config = dict(
    experts_per_token=4,
    moe_layers=[1, 2, 3, 4, 5, 6, 7, 8, 9, 10, 11],
    normalize_top_k=False,
    routed_scale=1.0,
    balance_bias=False,
    router_noise=0.05,
    init_std_router=0.0308,
    lr_router=0.00121,
    vocab_size=27714,
    tie_embeddings='early',
    train_tokens=383700000,
)
Below are experts of layer 8 (counted from 0) of a mixture-of-experts language model. Rows are named router (the router's row for the expert) and show model dimensions 112-223. Each number is 500 + 40 x the weight over its row's rms, rounded and kept within 0 to 999. Numbers have three digits each.
After each expert's rows: "gets" lists some tokens that make up at least twice as much of what it gets as of all text; "comes after" lists some tokens at least twice as common just before its tokens as in all text. This comes from a sample of Wikipedia text that the model never trained on. Tokens count by the router's weight.

# expert 9
router:434435546559485537566506547487541510420467532508539496518521511538473462540545556456502460462511449498484471519480471582478490465530575531455503473564521447538496555528522441472511553532515508464443514497485524528533437522529544535431526582499463514529497522534435516502533497526476531581545523424520486556445482499487458490515486548483
gets: " 0", "–", " 1", " 2", " 3", " 4"
comes after: " |", " 0", ";", "–", " 1", " 2"

# expert 3
router:568537513470531461503513499524473484526523510523481539402468437514463478512474557509496457471480494572535463480450523577504502434435451529490495513509516457489453548478511577504523507522438515482538451502513468547445547523474541482550593436479497460548459459527525423452511492496444541561466539455511509449556502546504484598542510559465
gets: "\n", "-", "|", "==", " •", "\n "
comes after: "\n", ")", ";", " information", "present", " States"

# expert 31
router:537543513429447532470441549473502475507422490487442510522513510497515478521566481446540439463533448504514535539505450471418452441497446477426528556492521475464547484521515445558478423470529495452545541407539513575487502543456461466489565465512488486572429451532512501524461551486494540498537508449512445517530500498509498490413509525445
gets: "\n", "==", "===", "See", " also", " career"
comes after: "\n", "==", ".", "===", "See", " See"

# expert 6
router:480425504441447393526565455485514545426500506466609504542514514473507530526405513545482519483499495503484471470477518502519549449479468551515463549553505453509408500468585501468569539515507488447437441481506465449467440586480518531433519505476551492453590535534468452477496498544498534548510552471600426542513500557481501432429574520503
gets: " |", "|", ";", ":", " /", "%;"
comes after: "\n", " 0", " ", " 1", ")", " 2"

# expert 55
router:466473493481552494495483484477487495487448505508413468518511504565485525486500495469490514534515463522499452510496485425493506486446561479550555448452465481495551531502528489486529524489426551573496456448477492465516558485485536441497557469455517566526578500538533491464510514496492510533439513581542449517547535502433500471496519463516
gets: " and", ",", " he", " He", " but", " who"
comes after: ",", " where", "),", " but", " that", " well"

# expert 61
router:498468498451498418464538453521493451491524468513610575570515539494562506510436551482502479482510446506475482476523490547447544555498490567549483524486448451488452539493567564535494513518515556459461495445455482431486467516501512573453539524517512472499572569487535463497534520513495515459542505531509461470529542527476481526464570530508
gets: " |", "|", ";", ")", ");", "|---|---|"
comes after: " ", "\n", ")", "%", " —", "\""

# expert 2
router:460431442491511601567512508551489540482488562478533445499466523550493474513510582527508455480524496493459446481524490593434555483522560541513474495512415488504518526506510491523467502537530548507454505491520487461526517553490529506491505516455458529484517479558534477460546500481514570507511468463472483493500508454482506544546436505556
gets: ".", "′", "°", ":", " 1", " 7"
comes after: " |", ":", ".", " (", "′", " 3"

# expert 53
router:431481451492423534551480524580597545457496492470522489435535501424454484496497545553512430453441533453465463469528456557428571451508499526533458509484509455489450483520519534514479472569561446460489505459528546529534573522472545496534561497429558467402522506506487500494476487549489522468573489467516469435473522511483516607464533522478
gets: ".", "\n", ").", " .", "S", "–"
comes after: " |", " 1", " 2", " 0", " 3", "1"

# expert 8
router:531501458510448470489484546529461523519454395507467533463582536517481456519528431548518453519418496544522497457431485510601493570513544414492507448451461505437541462488466490526499540506460469532467505436530494526469496481532530467454511434521514513491533456533595518495530538501530499505458514539447480503517462490502596547523515546534
gets: " the", " a", " an", " The", " his", "'s"
comes after: " of", " in", " on", " with", " as", " to"

# expert 36
router:548510536452526494500453513499528474509460446516476469513579512501570453524537449443500445477521444515513454560452493456443499533484484529448493514494506482476556523558566473553520463513458498519555422510457458527527535464470517528492518515438449449560445453545516433517470584537580497461537493485471459401521451510568526560462524533532
gets: "\n", "==", ".", " =", " ==", "==="
comes after: "\n", ".", " =", "==", " ==", "==="

# expert 44
router:544416468458474448487469516450595503520529489449590509506516501507515460453482542434485506521523459571503479547508526485499450501530540566514491458473528557375525517506553563503480482508465501547438413500484491539425530542524456616492546528516505519490510490499460476433528553565502542536505555492465394456581469511528509443459516495552
gets: " the", " The", "The", " this", " This", " these"
comes after: " of", ".", " in", " for", " to", " on"

# expert 20
router:468406540481528581524501468515495493523445565494522451497492512583499511530561575496441466446514474439489479503551455602447585474552483559507473488460460458533548514487493462570486505533471537498395512493445539533560497504499503593483459523533459534549456518556507485503546501513504563515506501456441489508523478488488461499555481466553
gets: " 1", " 2", " 3", " 4", " 5", " 6"
comes after: " |", ":", " (", "–", ";", "|"

# expert 16
router:498511437457543507539494480521542567537477537502565430476486531505537484531518525545566477487541519462577475467468424508471493513552484441511502538551490412454428538442601506484497493524498520451521527512534493542495466457460537518510483498531489434496481480578489499484489498516572489511544523457488498519448450567464522491531511503506
gets: " (", " /", "|", "\"", " Albums", " —;"
comes after: "|", ".", " /", " No", " Albums", " —;"

# expert 28
router:445492543448538433507504462444509478556550492505511509482520572489536536517419523521461601491529518483458494563556488465511486499524473534537570493516385544503460547516492497513543489570532547546576451493495499531489497496418520525509465498481501430430493514477506521541466560474498480447489570487504442495405493587467463536488514591531
gets: " |", "-", "|", ",", ":", ";"
comes after: "\n", ")", "\"", " ", " by", " vs"

# expert 13
router:469425539516452551556528584473531523463542457491533471449473489470547454491505459538459418470463514457456465519526502555460531466453445560493491498494555476451459536482510553558503471514550506519491506510499532558536548537445530482489532461486486455537467518525500403449459432510529581507502490422522502421542466488483459584447467469438
gets: "\n", "°", "″", "===", "33", "000"
comes after: " |", "\n", ".", ")", "===", "=="